From a checkpoint of a small mixture-of-experts model trained on Wikipedia.
Size: 10 layers, width 256, vocabulary 12552.
Below are experts of layer 3 (counted from 0) of a mixture-of-experts language model. Rows are named router (the router's row for the expert), gate (a neuron's input weights, with its number), up (a neuron's input weights, with its number) and show model dimensions 0-255. Each number is 500 + 50 x the weight over its row's rms, rounded and kept within 0 to 999. Numbers have three digits each.
Before each expert's rows: a language model's description of what the expert responds to; "comes after" lists some tokens at least twice as common just before its tokens as in all text. This comes from a sample of Wikipedia text that the model never trained on. Tokens count by the router's weight.

# expert 12
Description: Decimal points, abbreviations. Decimal points, dashes and degree signs between digits in statistics tables, plus abbreviations like No., c., p., U., M.Phil.
comes after: "0", "1", "3", "2", "–", "4"
router:475546449623491603459452558582580540575564509479426430530476516558565584470505520473498496539512503545457521585537572488520522492539537483491441500511421427497447463515486508481444472549460564609544416474574467595530501526525392470542574449524484608549515503492550568465560492446464517489526503601451504530493498476486562493412490550421429503528405502510453528445441506407528413492513547470524504518464562508533508455387489496484408477487417493492536457517495500463514442465480531602427401465497400483372463530487438510541427440456562483398493419578428503557528522462487567509437448565546532560476543486526653555567596466467427551482478546563479602533523479481574481490468556496512499541467531420523533495529447501439469541475552492530503453431514515483540519421462590
gate0:509472460428472414627529420537469477523474539523470515467474598491572478623447495494436524434371494512461431479470478459482457463531499502426504455411534452572567568470515428525478504424504467505528403573471528485578500487543448487475429488571477515476436511444549503506430472518523483502559450460470451492540516477550568542492490458433542436381370488592579574447440380502565460391524542512499477459405486509431459580530544500486484525461541548503518422449525531503505588541539580551485445602442542576457541601433488511512503506561461488546441555495513494481561465477443471467587470580453455477480473481512575449553528517517485479485499499583540450508515553459474649508455513463557500411489529546510539476405402558509476500425466548469524453500511588565495434582525467
up0:539532528578489507401480512475495521474531456517476558433497554455452510440599378447610581471580502475540507439515529485493531529466526558585527471564502546455518387475501572501488500597477468478442625429557473472429363434459513517575547493400515481434500528527511517565487506542523585461509495572488528531430497520480455489566543481479470460536561464417487467517542618536478603589471457510512500460572471493473558424504482463485564419498438513495490440519523521474532495482488410415486571375554506463564493486489550489567544478469556520480565434452518537496364507520536468538477524381477467513471520445476464505475432495507536484508485487466414429510460452573446340455535549505450454500639426429491473522425473429453502539478556504507584555558460484467569518510547490
gate1:507415522494510448429541491454615388552604498501672569469495488462665573531453524514454435462444433572487434517489498507432455482417532421449477532486580514448528506459433540461476511529410478556565486457468534475490460561424495530460503500411519509568543545414536524520496441400503466466569514511446536560399491541417448419516449493381495539498453624479533529472482495431518504482426549491451486553522467448580474555471506572486461468425468473531527504535484548441662411463493520435549482524532441487440455462475460523537586545473420511550523500436501470472501390520538469584480465439513526563550548501528507571406565459546533505511480484486573435396441459534503467457520442508489484495473503486488563494450466492563481444486494464470421472500504520441492460518585485
up1:539423386488451520476528491537540540501486499476593472463488457511547559449490580463483414474436393566518545521442443476557530477452492400508525405497488460421414533472556558388385534520487556461529488571526525486570616497497546451416452498474537487528470509381481471584582520578486516526493439579384555467463462536489502437477589544504477518505462488511501511499446526453585464548495445548589496459603430524532452552544524446512493498490529473540478491585441515546604432472577514487527457541522413487500555512537357539553543545523458481417546461483545543508433457561537542493504414547516553437385530480386495572461580419561483535489500554410548465496441420491495449571470478545468492511533495538449472481519513522521494458455512526562406521473480435535465548426489587
gate2:478540495466574447504478427535467470444477529488529462507486439547438393581451454498435510474560529517527458470453563472456487439443478525550477470483646417513519632498495504484584517533512501465478459509461460429494445578558451512559502566537517493479484475503443470525322472507481505488529592432555425552522521479529485443469447554412592556489448457417464545490404421608514526537537463501513463529543507495505426544549526457479478487550478631516551554483565488468508486471453547485399562479564549570487443516533518532493492469582481522484499486487502503551485555536494411513488572547443473495622535501587649393530549514470469505514516419576511364531449527473548439516499526501590472580536526573562547531522569416520528473576526461501478505542484460583496371492468539
up2:508426492529507574425521437539532452466510481474522564525516482466573521508422500474565551551508441431531511550482485535534516564422509545385470464610498468463503536463483437532565566531460525492495527569484474529428508609604438510546533550465437581515506505466534539462428512472423524494522517483655450594504539497541531427506524497468571580564533487516459552532500410613451471600527531465426473514474484491521496434551539476446545498537530476511503523511472495511492574567542438459557512444356542586471478481475490493535495597551499401560504496512586451449429568565528365520547490507546589462498482532552483420370494389507455476389596470450478496528570447488530451471501436452495553506475531546476473563584514454491515412486507536474516571460493629476585449475479489
gate3:416481480564548479432439485334588565520614573500476481411601502580520503582462499496510505434493456500505479559451454502477508559398497431495393557560423444447471437543472515456489511444577459538580515561472555531488568439509556443526512513552461522592498485448525506539523557476510489480508445500479587487479531433505401522512401469479509517431578610445504510438445501477545553549499522582430540554456530576504536543491505515554487585428461513499468478476534481570491550512603438529475496571454533512538544445475477535469473516455569439519589603445544486583505557469483354535545508534478468605502592453513515484459470517420482424513530485504509540578587479519482463435543470425517466512437434470485434576513454505461477443459501549404546564420467516503471563556507427
up3:434498567506545438465459478523602509531584521531515521518639501486431504527452533452514410435507519441540459525427521498574553541464470551485473562589473526459419530479409473489505391470469464530544468501421578465465529507536469403564502532446498498528556547480487515472460564414454512391506463459490521527460598451434460422503472499449495526513505594445536493516513492506531512453502504505485469464506552558576422449459503543461575570518451558417425530557563498431449541528500413515420514622458566543513495557512520517545428471439500549486553609442573491558475569548494460422432561525438506452580502498566544539435497535510400518507554464551559476564551561509508578459519525480486504612390508470519481472570531546577478479574478473455598554377541374542506551460444467
gate4:437505540428470525467492475407456550372498472475561517538535507461496480468492403513611603525482534418541425561481568409560388453482538502451488581441463544499501418510530502560562448542483431509465509440507486519525486517547452507544514497538487537519424506585475438458438541558562552481501521477386425539479549543528485528469456449511471498526408588571470475505424458493597484465489406515510508576492424388510466454507460576614493529481456508583530387471489569461606512499388495458399515540516546558484498515470492516460513492524445501435574570470508558436489472572363593517545479477529496472448526508521518497416531447524502503526492419497476502451446533502430388513548499473560517474594536514487379491522524604426517458557489481525539598441528502539511467497554573
up4:449479542495455506447486488613472458482541504533477565503531519452590471387458462426566594534577500402449466462541472396483438453496522543471517547433501514569535499409510541493500554530577491527507490480481595495533486513549499554509509376517488509532447497633526486506468499547526577543516471547424456531463485463482438519504499518498413511555499509580467420467500406452556524462525359514441466499458367283426483470517454505581448501465456487615480429458537588480531551537513555470446427507515480518493511419551467456543526536532428551504470558405443522506494498564426480538633476462419518514489549570528529514486576470462471439482458430525430468534524501414434419445540432528540427408527486460527452529519519539521490515553489498491509467472442538554523479502559559
gate5:453458513537526514507507486454506459455593503491455423502551441513564445482459502554410483551506523445506549489504507541438492441485498395521499582403532554519530503469470390506483569475475476606525453432426534477507553487485446423465435533493570589471525555494470517548495527463568506474429556356490511527475404514474514559498468424433512560467479410490568505532517539498504491468533446482523447521529558577555371580509567331517528488487466537537498341524501463538454462467505515482421499435490542529482523506611453544446513536485499459521582544432522437471613513545473576507532632511551508498527563543514538438550488531425497438460427496480427392465463409538512474482463472524469377570487483465483577507491494437440568482459475437432446593472415465562512476558512488
up5:459415515531501524560551600429459487423582501532418471545458392490519482486456465603554465557524515428449521542442584501565508508523488412583527532378492535403516421497437460483465518454537479529417488418502518511564560514572542468465459492466557528616507447441491532596517497466579509457464526495462512570492508481556528463452378528480409531486450507543495477458523497467573454480533416493424494521569519463507516552467506470545454495528432536523491469499446449582422486471430461508448525522516510499468460476531516511510457516475561476554530472586523526511463453481467574568444519574580578469555547386492533521542428441496523458410446444552396484426536492577522482383460577492512418581496543506463509513641473485428580479529516454436491524382470471560469514511376435
gate6:499531484497402515508569571561560539518526530470497438503487505523492486482472498468540437553502537537470516551450540533503504557455514607506584539507435482488535459473523527438465527499502477522529499414539501580430557478509509495481539595537543534583542472444465556437503419522413437438498492502495441525587557577538505490433518548506443535517563553479415486503489512389570523537566515532380527490502574510427556440478448470418494561449444553543469581477405549478583507515526432631539437562460432587452539584543454475493520419502588479490414481474480604522534514492500613529492533496524429463415553502407520639417501515472531567514468502435475459539474590404523448533454526504511474549448459440517478554456551483464564566412508554598541387475599398466510501472550510
up6:533519439569532486493483428534553457526475494471527458478498541534485485467506494507516529579452514531542460639527398507499511475464534601496565498553538417528461503439583482495453571450511531478455501427565436573424557468490513484475529544538544445533555428460502464509500509548432575511456519486539602417517432559516455586450504476474414523503491546464397567526547569524400509542538511497546479495510562576554448396549442505583518568399504505495487487464410552479561392519528450614494378435556452508495603456468490402506601468529490574490468478502575450513477539524442589525513514467466473536452479505476472568451540568449556533574544455376503552418494519502551482567485510517429430559430421500572510432449533499562483521506486534618550406464522392486531507436485468
gate7:406469489550538478550517505348466498522511477498547495474480527566450492567495595469478503496529512496495533492536435500460520443541437446498490510513428406493448483451530434567475404449436518530453416542483443495637539448537549464437507559439565515519485603521561467406484464479590518444564462493570510495479478530549463461434484536452486556572490470490518416446534603489559465503533567452544502565456490469475555505513407481508522456523426539419539334570448552547519493547494486608569597438557552494593492471502553550547519425428543450545529454462535454530485564494555527448552493472576469447477519529560550463451526489533455524489542523595500438571464494457469520499472538477476487469466590487533507487395545419420577482382603584535589402451493459522473494567484485
up7:598479440539472452422497496474519573550440563501509384459466498495535478409487510585524526503428436545531502452454530605541602537555491448519526397440488439526569490551639501505577543575490415565473515438488509504467532583548445476498401522569514501450437438519427550548506564604486441465473518499541575475499469561459481557505532500427473520519633533536520542404531459524482504453535521522498497564518418567445406483505443497486509493438523559598554516487485464488508495458480444390457519473553563485515487454514424573479515514461572484469515451420471531498520473581517502502531604486549532589517492542507563557506509504398505485579555513477427550420520517570415476565461514516504483457379400510528441564564470491404581545432523498510500545563480469495621541569508484
gate8:551425477432455440503512483444491446489539443448524520491494529533499633493477564418473564495467497403467523509548543551564551567575502431529447534513417493456588517564466440532504470570507558448473558494445536447550494556445466434535457530434622517471442485569457524518512489414582516440504501473517497523549542592510595462417505542425556519510463570462501526508495480484610508466523494496480455422405512517530484577520502464501531541530452471490509503368589402553496532456551423483497573390511510444482433510467495573471537446550499546493480440415474596526494548566544491531473488551536560426476488436464530525573561443490492447495520477545454581501432575428497461565541547547409579576532606504467498513602395517480474408476476360483548485525565558448494577537511508
up8:576486455529444466499455595571438450473520493504515467435450531517587590444448500473487508567502501439501492550593510521544589552538515397554527540476511450376524502503486575530513471581495522460469547499518531502436522564589510474482521593497586461473523504578456457555541481472488406537557544522469387468544414462522522408456509545509459536510436551552449505598516464497542399456437500481478504457567511541526455509460511474480530421445414431457566538459470472569523421410533484527492482495452524425459517554538546588508463529487577488459499462556519539586418430517494458465475434502561565403459485412437485508532487372601456425435494553534536477465515562477559445544510526570441584576577496481466494479629453458455424542524487380574536500493566479473527548552425472
gate9:552468502398479480473530450525498666507451575483448580532479482486474555548511484445512420528580403520524487465466514539445496511416533403476448456429524539538516435533481577503637499483558545495460472380459476411533417524541594444550527506492509507505464479543454526410468338406569483478415492568472483516474489551420495533569524406484500556511451502514548488431417562486453516432568466555529433532440556555511567587433506449505457418452570442451486530551558519551496550530442486509549508484507580399537519588454500506464562511467514525576529591456435492557506591556422574530512494499440497517513532541556497580499542501401529534505489479476476448479476504478505507461431512502488453463429481472538542486572523488576565577364568452531544551529467521524548525503474445
up9:461486445481489468542429518586504394488545444508559501447454436484449435522411547473539551546474569460574466564542565512486456531560457625585564545541464502469502561409565465477471539497492409462569508558550549569550498466523452637440527479499567539484507548449493435521492560531435493469571511465586495546493498448562515506498512553483420491516600495444528536553517444457521520521450469446468562523563446438524450475460429514552498528494471509461493440427409545430467421507475559442512539578491492619582535383478552417536421465514501449503556430485560420448445492476575477489524448532588448519520515447494469411439509481519507386459465469508478548544510481487430548527634538578555488557532448556497471583454382537485467420503513506503483401480547485500473604530576496
gate10:495464406541527574473534469476540495447531459418501558418552462541514466572469420517566454408497501491552451471465426448519483528416419483412406510462521468505493429471426531608491542402431557485507536443422475489489509442528554425520531558486506513555476469453520518548547511537489460424560536587599466520500567590545520472578485493554547507528611613515481481485461517567456537522489459513459425500567529465496587495485445520551438483477488590492505553477563461500542453532537431509480582560434574504515470498590543541430523433465500505492536571449501611518521543645410397504532495511522454516543623509557571542408418511469483436561573490372525551544471441509540571464526439516525499497537500536521472522482529509481575449472499524501456561510583518510380445545551570
up10:457496554506480545506488626472482349481439477537510505539468423479588532531565545608489368590510528499529540563522474490514539474538499496496563528547497577572505478507469386416506429465585414591587485461479492549433574449486504567526542525472481524531515388550574450434528588474599518488509486480518549525464462469561529509482449503576541579503507565555441465463444467546412419435489428421420590501544447465499470546527418625563557557573518453458480509518452524462442431453542511543487487465492469416472482529478495524431490425481570481444549490452416473413533466497549425577526434430439517532539538529508488425503461524477529437476512476504560465550491465519454424489514513428545426442508430480497472569532472520504615482536425540536426448514478422510499573435499496
gate11:550488433525462554540480493485487521510574544418553456603467518493497408515539467434509548542588491546503526528493431384544465526557527420454408392425526472517473508460586528496459560521590478507540544512521490492576523472470541472428459438483536427547449494622485511583506452518447499464502495543554499489406473476522476427633573498486495423425472469541492582465532378440518531500534539480507539464540543497520503575559478517589606543508498460532498410452456487516521474471478437494489502582574454564490511436533551402514548547504557448483503544453479545499507475411414456603465499514525512431487501402417478456569511483486511461543562431470441417475523548596469445411496579450490498501479467472499487475439497475412376546413415460509363466494540571562473437443520528
up11:467515536443554502559574457473501495527431519523542482475472528420491389548491472515530518520458454431527524414524530545453592517411524528466557586571488516575471502576545501449574486349572473460504491584439459491522548515548571528506458605512536542467485447496548427511564547595463467532573541440570481409472454546495411620453416458484535517501548500486478512518525658509531510468565515563484495509455496517542472438478628506412421498366452542537578481536550463536509469583476571511492557460536545460550449446404481460487465534501487495509489476571573529494495441471490472410535494509572524479421458611510435552469491496464502578427530478446535590565488483395530455514469409464534497429555414489443461515502522440548477508442588531504555546576445478516472466511449496
gate12:479423543497473426588568436497593452581558592461550462530617490448547518491461441476491446509561510469439408396513438414522503481404518467499466478563555567496468514424493392527487525536450440358505505426522487467444407517481467548599478480535537497547589468559494504389432477505521535531535539545435496455552463478482502545547396444558490592537452476450555512557449505498541578523564507492446513504451488568558591401549516593448517578455523481600609532550477495461401510477533518468593506502492498491519522460447444419510606496493457554582595445484508464462503466447544545493500491493450478509478435496486516484546583553458510463488486501550494544505505508509528548462430505422497494559477508525537547560450489645507462466511485545582500462587465439501546462569586553
up12:425404575554516470546504562487430488517565532627488609554525483482504521507559412581573538473532480441461466515505542541510544525505409525483547427500466458492500438443438500592505559508508512510450549547481548476523451483410509489529447535476474531554533454496405422570455481476540431462398491534494576470525500528437650503487457421517473559531544494438559560511519423487443498467488543452444494472526573504484550437499538582436475598484458444537496479399448444453526564408473401487456486396564518485482499521400579519429538550424565553557634511438424514540454495535539497521485494492419463449539486550560511471465562460483492512553494444513528495483507513397529531448542513383440560547482546465492545567472540571495564348454513450480510485538435549480529576578486506
gate13:518455551464564550500540453623573509470486487550525497551437546423469487524445546479490534507565416478513574470510552480472465494507528486424477514453563531445560557403483478425541451504499450520517486453534496543490490474455491532479506541407527509439506603501572543502546458465504454474498593461530519487540527533504509470584455445375498490495527512419642576521520494495522597525604396435435467432450585465532446524469508551411545579496560437545536482414563474483499579528575421434625474351461527480417556449549564521524414615529504508542493484533531507426529552486508567528532544521586544465462450568617482464446476525405452444434521490473444395490384526435517560511469481479571547488429498470474543467471516492473520478546504511435441575522501555509448483551504467
up13:488476528545531431477578387447513482441491563518554504481506552476573488519543509544449571447504483466490436446503464412520480381460535354517512533421459582528524482589529451551482609494506473488495441537510477495540466505533550429509492468460540476498553450503563472498517537545547426495535532567500520537497473489474474507428418428495455480487370462611425420553533565535474490580460576428438490473539495488474419431515538507507443463396542532507489433529530542576553359511594472580491499547501513464506551519437447546531549591441563459515474524432630507496518458535547438461602557423452448489525536561513510534516504481450544509473475607503473532477465435477520400437483434476399462470563495416491551511397574436488430541570477462490566519488512471550391463558534460
gate14:545504547570479387475464575446487497537480611467517449504536533563511535480633474443540508496601536460517498513399546493555521577471494479481501517465430503544537461440457526491466503563479547532437537409388570507465536524474485499468441470559517476576489474517530475499482582497504431476580518527449544571474515508474542514491464569452434565511532522468504456491432443527581442604431509499606489505504437518534460470481518595537463540515520501494471506611463451469515472531514536565392531556470488513486502533430514396530495517479562621389592435562526530516445553446581596590533597547453526486505501463560418524417534490529510541412453397552545480444474532475515464598450536557559489567401516539514516581546453616421441526529533512517502435516551555440516411490536419
up14:511533541515588475541493458560562543561605444479469540518447447554514513469403451542527542370362548565459490401489561493487474469445496464508482441420515557512453479480435492473472467469485424390479487591558488429587485494524444523503496424554372504452543474500464505506567492578513510472431553533372491467492533460489471508456509401503590506474540542479543414436500513531497454439513574512478471470469527466510475426551510442481535432533437469585491538495568436486459517433555366413530508538523497504512528544480426529498385503423530441502438539493573477474566472587477452422531545443496561462518513477534552478562492467525569494498526537508482515554558432585491422392568427436424531500619450532528489431515390572494384472461509420543482526479540501498479500494461487
gate15:542411498486473520484495524442404463459423472499513510538445448428466555501485517493503534510519449414551631496595511509533549513442489464445555557522577517522501512465552477533532422514481483515454575557530485538558491596500445534508436508527601467546459503505493525555547329452455491495525551506546501413495390539521508578601427492542545505549447450505451483536521528576465589541558569452468461466472489465572574555565579495590591488535534470534446534551493508587440458518454467498537521548375448450453541541474473488517510549580493392539518536515519473480473478524459559512458446585558446571362462439467454351432462540508629494512514489453507452515489520515403423439496553518452532575493485495466554385465522518447529455468567468449446490487455576433506477495493536
up15:505465413480527578567483559481431505426521484431496444548474517468446588497501508436416564479405450542469600555524562461568599449493558541497549602557588596512578406593619501490597570489499453540544510525504474482472566597498454524533410560484478601594510497412428442511552433529523485473441539575433499457518372484505513589402422494560471472548402477470512506486559533493489488576511529467445486494417513441461563567538582541591428560490489490490464520574545478442482483563443452480476462481448507458461479539493446504503522463480478471526600585532474527544478427550496572469472400508506514504417521482530562483413528506485544518444551532506513487446427470488420454501542496455508508534472488485474392495538503491478544544464453433517518414430532547449421516433549499
gate16:482449510501505507426516486505519618439451496431444503528486541541463471495435546462585542471439469476453468473529524497539484414510437464518497498521488485491496456495428450542461478509594415520467540554542472450494458481520513499452440526469522510506527517532630424458566549550471525497542497443386555443538512551633524432462493475517586489575443478473475518552534587547496473523435525586497349461447518423621483531488560495485569409553477497543502483481533491419492532511445571466553566496484476495417557497426499455597429539533466502483542507574539489544465575526559479558456432525558445486569554440565622534543538491481502411410411424493507376416478369483509515544569464554604496515537501428513549571539439544470509569498414460468537510518617510496436500467517438
up16:461526469490457546522515434559498378497544401536555517471499534498516546424502477400442482524539431524476487446567533500573478446488434512517559607484505599437546526483539607547515641522518620480553493508516408524530532474461497438503524501501483537569483476461442444426480495484590484550504512454504505615466453537420476585528500405504480524410534502540501671527460473474532518556430506499436585503384520479533551483501447545487457477453558523469447410483485548495570504514501405460512468573562457556488504467528610544502520471426504459488446552389468489546492439479504474462487512447514531536459526488493422536474500520518524492483475508507586533544444499489577475534505609493516563429452572439371453503450576457491355494581473469443475515570587594527511488482568508
gate17:437476593489536509616570518487457484459571616522515558492523477470482440503509549575494357485581527465479500588351506497512436428439535613533390530527453464509513540488399482556507433492503544421581400516537566421567505493487526436557504512389505492467546524516498533489350574456533532559486479517425437644511566526441561474518431546497499484489451517467614533588431523542568530502530451488537454547538528508558550505490538486499523494576544451461474490490509529468498566472547532431554455420459580408536437457562584475533532485560497509443535504488417548407512545567506567476440460518493498446500494518541445455531514494517448521542455504471550381554476557495562566491548509426477491580493485513459577438564505545483517465559540414494505528509519486533501441543550500
up17:408498505462522524505468461541444428410427441581535506536487508450433466513501631519458469485502544600472565587502491552486507470438552641460467561447494486500513511470500486518519468454499459488468467497470557442409497461490502501592594580486477553471498509431493404426449432446484493475448507536520476516599514539464551562511451512463526504510540523432537497484456526446508504421469471407536521545460537492495603505411503399511413559537521458477519637505535370465443522405397520446532435527481494519534546490468512487495541452617580495446463425605483494523467513460465532575574463516586534516506488524497585531474448493516420523494478601507623469489437538368541574456512451483574465573604552479551500461538598532482525447524528496552476505572420459545493485552503464
gate18:438454519464519494363546434520472400533487523549479490499493524390455505507441494504519483557449538461445512485495482530620494525434486463508510531467536547393547495513518458527471485507569579464554576577475567430600469583523566522482495494500465538443621509458405549519438529472493548457519456535513394569544468485444545494462396541531561493454433548495547601503511469577430436514544483454454562508457467464514580569486585497498457487556584539524489448403539413431492533458439415464548501558434533422357443506461478455466506504513480530522552508468455484490526510526482467541533521568458489501585479552587517509582365486448479503436477465523485466444543459376529432550468472445435571533546448550551535638544497477490503447515585473531507575604468494517497457516433494
up18:523461492512519607482427456490476510568583494494542531502486426591497581508495501545482492562504537462404512415533465458576438570577512551537501452503426521499433492461556554565491472517569549577509555514416482558439532438552510412473500523465441458467579512522421542542481563537466468518449507574376460551635574501444485517433534573566495569443487561564495451441555428481526559436591575626536502583515505576447510452502459408552551467490566531496511456403490521508529541555401467495531501528561575557565568493559569575544530482528413521543509582472463466507447473456385491450428523568446500504538425425509558553544520518536505513561554438487490560448509468469557544507468449524536513529398489500491462462540474478463532560532474530468553535438507474483515426626411481
gate19:433543454441461601549426488595457533555504486515449424489550479529510458424492490548466502521476462559469488513524562441402565576498440528547480502607497475536520494489541488513507455431506454532547499463582511536491558423450562489593497418408515528473482590513538435525459561529439520442491445498488545450502487531434477520460504586576431513501414437485590499442545481492502536509505474564446495499466524702465549448515413528424500510528531613480518486491471495494590554486496439413574463430431565542523488535591507547442514512548470576578477561577512508432494546561425478551496545473637511577432591458441394432501514565550466560530493555484557391513535569502474423515425549489396535502495448506543448526532483532469464571456543467407509483551501529522449491510513472
up19:532603533422488477414623581563567403438438472525452561487452537467579513507504546542458505492519577481490539510537473486431492578491582481504472481434500484480501574563392378389549458510498506619509544549479573460467555491527403520443543456560531577450519494470512586447547482497545517469475495535461459466465541436546495448521575441455558543370542466442504460522486476557488422384483487472530476553419464479585490548491570567498472488551547466462464546438522508482500413469483503504478536524504443449432554556485490484538512449595569432430421392491423516483573527440438491422517434479479475512442456509490540471467503544477431487514497609440561461429515546513439566505493418513592463459517536585531476597498470532436525463460471606502551482435536439469548510535472574
gate20:438495462507451505547533529452518495406499484510486591550575521533520547562584556493435476513577453425470552526457587465511478525500520489434509587507440554472556511583493601499516536469453547541484542492545556468408558550600533514493404520509458508434518455363590488512543597541552515578509467490460457523641553420496482524542449505514588493559567547491492474522461493430468490547529390508521387482512540467405472529493492494420464569469503489499540581486534457515516495531523507448456513451586569548490499456532507476417460485524471499516444626472517505468447575460489485546516520501531510586410469523456419486472532554383541461440511393464504514527437480447519361558547499485510457617449478472411538532463505445502601531540489581488559500584431552405534588501548502
up20:492491550513448526510522580475537528462452512454475527538508425515477564526544511407447556544573440391471578513440599474541436489425496553441471578495477518463478544499524596473517497397464553456488527477577556470442538537546513490570525562570419477472465505456572476518513709532519510565584485524458421546612534489519466475550410533487597495525449603504482446533463482509474521503556477587494408441567533490465472515414559460435478535500539511518547557559542517493546443595442563460468542466501610529528442486533492486467441404517500456458514568487482514478452564441464481517494584509560465538448469517466474488472498514452506490406527431393475493467433447468504424636503453503527438532457451545453417476527535441438546581557461510445524552558378547446537484485536547
gate21:519430526460463469514456461476452457508551526437502515484476538444475479613415537433390507444521413529399539598461530490412526383540598524394517560506454583575614472505543539549435476408449508568515426442514496487449437479524469506505544556585538517516402523464501368405471489527492490521493531601548502481401497511522515513458440498533420463505527527449524502461555496515502602517490494425464580551475596591581409534515472536572566519384483486547453535473503480474555543539546478538610492463429475579487569512528484543512529525558463582489528545578561579485488555575504533487476523493524493594569448477565447495586567594510537560470523540549542583507440432575501504479551528534444457522578454519483467553512523497433500541467482532482479512540541506502434424514545493
up21:485501536487466528568513509460559569537518460475374449546416559480453477556492353499397510491498561485483567489597543461493536495488511514521477575466522562579608548536548485520502530477575504507455545495522517488443461457575526437516482486545519499476498521567468474467547568495502489485551539478501475429443522527415577516531597422542373523479547523496482434555444587448517557452591439624588527557490486576459467494523421488494489518463385506439496470430467557442486502560538497477462477516427570515597529515464534472442538465524504421481526508567520422615392608456483469445489471548483457450521483516644532429500639523467479439498541554532549491519470523428481535441561477477506405537493445504438533477531545532504536579603424481513564525561428433573504497472462537
gate22:535517532500533421482562484402547480530493550571554543461533492504494623482478515576520431476520388487522611419516533508426508448368510443537482469381481505480403486407438510494489536489488503516485528468507401380476419509561503438524570518506546555505522446535464471526447473429557491521514468542439456601493536527453550442387502532454590474523508537568537507465373503478504493498596460451546485503416452474462606507538447516554520424459507487508471421604615476509526495513481473473411548469452626430544414503564470458506494504504477490595619520393518482514564534564528566575478544582487481535570492498612464505481590532450529538526494530591487565590484521483530487484535484432523452521498458517509572496467547512455496502480485506475557505611479516594498499522519482
up22:595503521482479551518508515521542528562485554562539503523468491506516597494433585531457506478523469564442622469491463555468524488451513501521444444471479479443434403491451510494492507426534535486434536442551343486454537518541444439538549564480510552550488442546534560458475370428466485534540498600610526489511462468462590459411520465549458435419512536543515572517470504423528524441554494502510517446423499566419526520459522527534500431448496464456475487584560523462524508561454526507468429568548560423447452614487413494578444541512507525578543483535466506439526498572528497530414492573548532484519523420524475620490564493541529578557475603535540478510481534538513371490483511411514564513518433500535571412505470480536447550433560533573622413577528447581540469498442456
gate23:512446472606514544460526495564459433539519417528489566510454527517441485526500392477476522535525492451486566418456479408509483546585412436487458468513518521454461494445484500463476413603558374538524398492469512497496509413537482496589580528477416489414455548501537546514517557501491550509483580551490439480454428414486487525497439524463495481458531467555585568436518465500451497477570507543528432554533403561502376559510386549502537601465472542540588525482483446542565542419428471614494552453478580571452470543571469497580470447507446517503489539494468492602460592502416475487454502524494513450527465496472466472550448488541428542441509561463429535510485502473557618465514537579447413559465496566509536453582455467470503585588510483530461546497497478621483568509525595
up23:457373535418520505541466457431477548538553537499566470496476475514471507468575444514509559533539502516480490526405562417593569561435527472404422601499568458416552470512495480594487525490506506437549557447569543521492444519463494521483530514587462539570466478462387483519479450391584576409555466469481513448468600469463520510476487460507489582548474489496434516576442447454515480508380520462501506505535543442497484479559463553375481472521456466378463464617460466451491469545462442419534487526516460568489512430460542506396533500430589542582496559515503427540482491517514537459589517460463454593569561479492479532376536469456473494577505390481564451414574526438419441506486542423544562538440491511502491477443560439552515437501546547465481525470516526497525551428481489
gate24:541443485510528410500522601461476548512599515468539535633446516485513543482542456582439499470551536476482490492571475510530580420493602416492501549483455516598572514566528448511527525540499471437487437531480508454552479559532516484550630509484501418463485403461520421434526457463521545422412480464472465484574412501491567537530480592414379489492453533435532389408470579576550447510530555525453500359509544500440431465542433535492510436520509508600448511442510501441427489459587405504560490512512542485511505491472540497521562505545538440475500491483542449467448440540514528470482525549515503535524489531587502483507537576531497541458566447505461393488523386590482457574558542578595492508455492522534539588617560512503597513514550561509418499521447499529441478512451536
up24:490493450397517460483547469544487628486517550585464549471346587486487495538532565578521497560487537526481519408457442620512507575442530472526598450462447518523516568490489494599509504542584497455538390524552490430542467567520530538443554486580443504469538470479428388500483469506543510524501455592476462556609477483398396491475559456477525534552494543505557527449464510463549480422453566525551403552523515474498419499409460459527509543558448529408498551507426591468531514445525473489480583465546503514533413485480564516387561445447496449516522526408412420517450527487468537488557432561456501459542487543431508552411512476485513499435478543490457504508487568411449536467530537519509500496400476486474484537459470441430546445506657521457495459543509469580454531475523544
gate25:530516473515506477379516492418544447561608466485547549454517593503442428483535474548509583590522496566449521575565454487464492451484469558471384541433542484516558475505510520541502551524516470547578574565386547502448490492614455452528504513543490486471498535499539484521464581630499506533479596433477521550502579475450458497530427537439522556539622431529510567564525458462549583609520497505561445511525534403478475540414534440538502514500486493527457568481516476513439601566536420516492477474522541573519570540515532527462441591457516374552554478522579532520496587489445564480568485545447532495518397603622608493449513607465520442511539467560459556508466431511486550515417442519576506520491403559504498448465506517428458530492499490473532498490527551572460474529487477
up25:516566464481505503490473558463513548464500550431509497477553462478518551491524441565501446555473557450498517536492485522547543456543478475464475538443437536495480489542496545489370519424524533431473501510479522506547514468502441437427494491540414499529558492531480586525509472401525500565521521508427614477536514523446442477491376576477515550540562625449453504372513469433469486483473560531537490517549547511469543529538402461491588542544437551483550630488509461443446465413501497562447459527633358599465493531558383525448526513467530481459496485489386558468584468478496509497433418483458607551429515425465589548591531505397489496537622553521516516572498495481600511502458515476457464477463480615425515604495492516409544454530461511468455466483493441580473497448446494
gate26:482478525496506528507465508477500535487482578554470544476542481530471521489464520457497587469500487465537539391513523459470480509465533535400579468373556473420520432508516531458475497440474556486521487550571452376583520510559565489525471457495474573575422444410492456545453454492442449511473517509511515513482561429559571529519439491540432456538530451459448517477397476461410525480458472534517524435380524472536529597475479543556550476482484512464443377552470545457518549438524565506516577389465588496424375546394416482481517526532457525581566509461495491511534581477454501420516505504403491525480522537588471486562524548432541521437462423654527540513382539483409509526551536489494478456402394402560496440516573545481512559526536526470544529519549506524438559516552409
up26:577408588549542456508522542429571566502498559485547664487538436551526482548495513459560547485499494461542478516445475522454437527390582536394539506475513542513536469488496535589467447434497534489425550560435467433542460472587482548490556542470417530528500478492519434449418516536425394547425440492537456543469514519475501523546413498509491449514505457482591546523484495481517555486457440537492516553536538517461537473401572517508580461398496502485456446602556503422599573427607453411507530444486479538535433506461492474411504515449518483617516514417561524500482515646478529478509533545468572489531515511519538489481490528525568458508538428531396407486408567483479483540518554482545499499451475506619477457514557493549469473427538387458510586458509567482581427528548485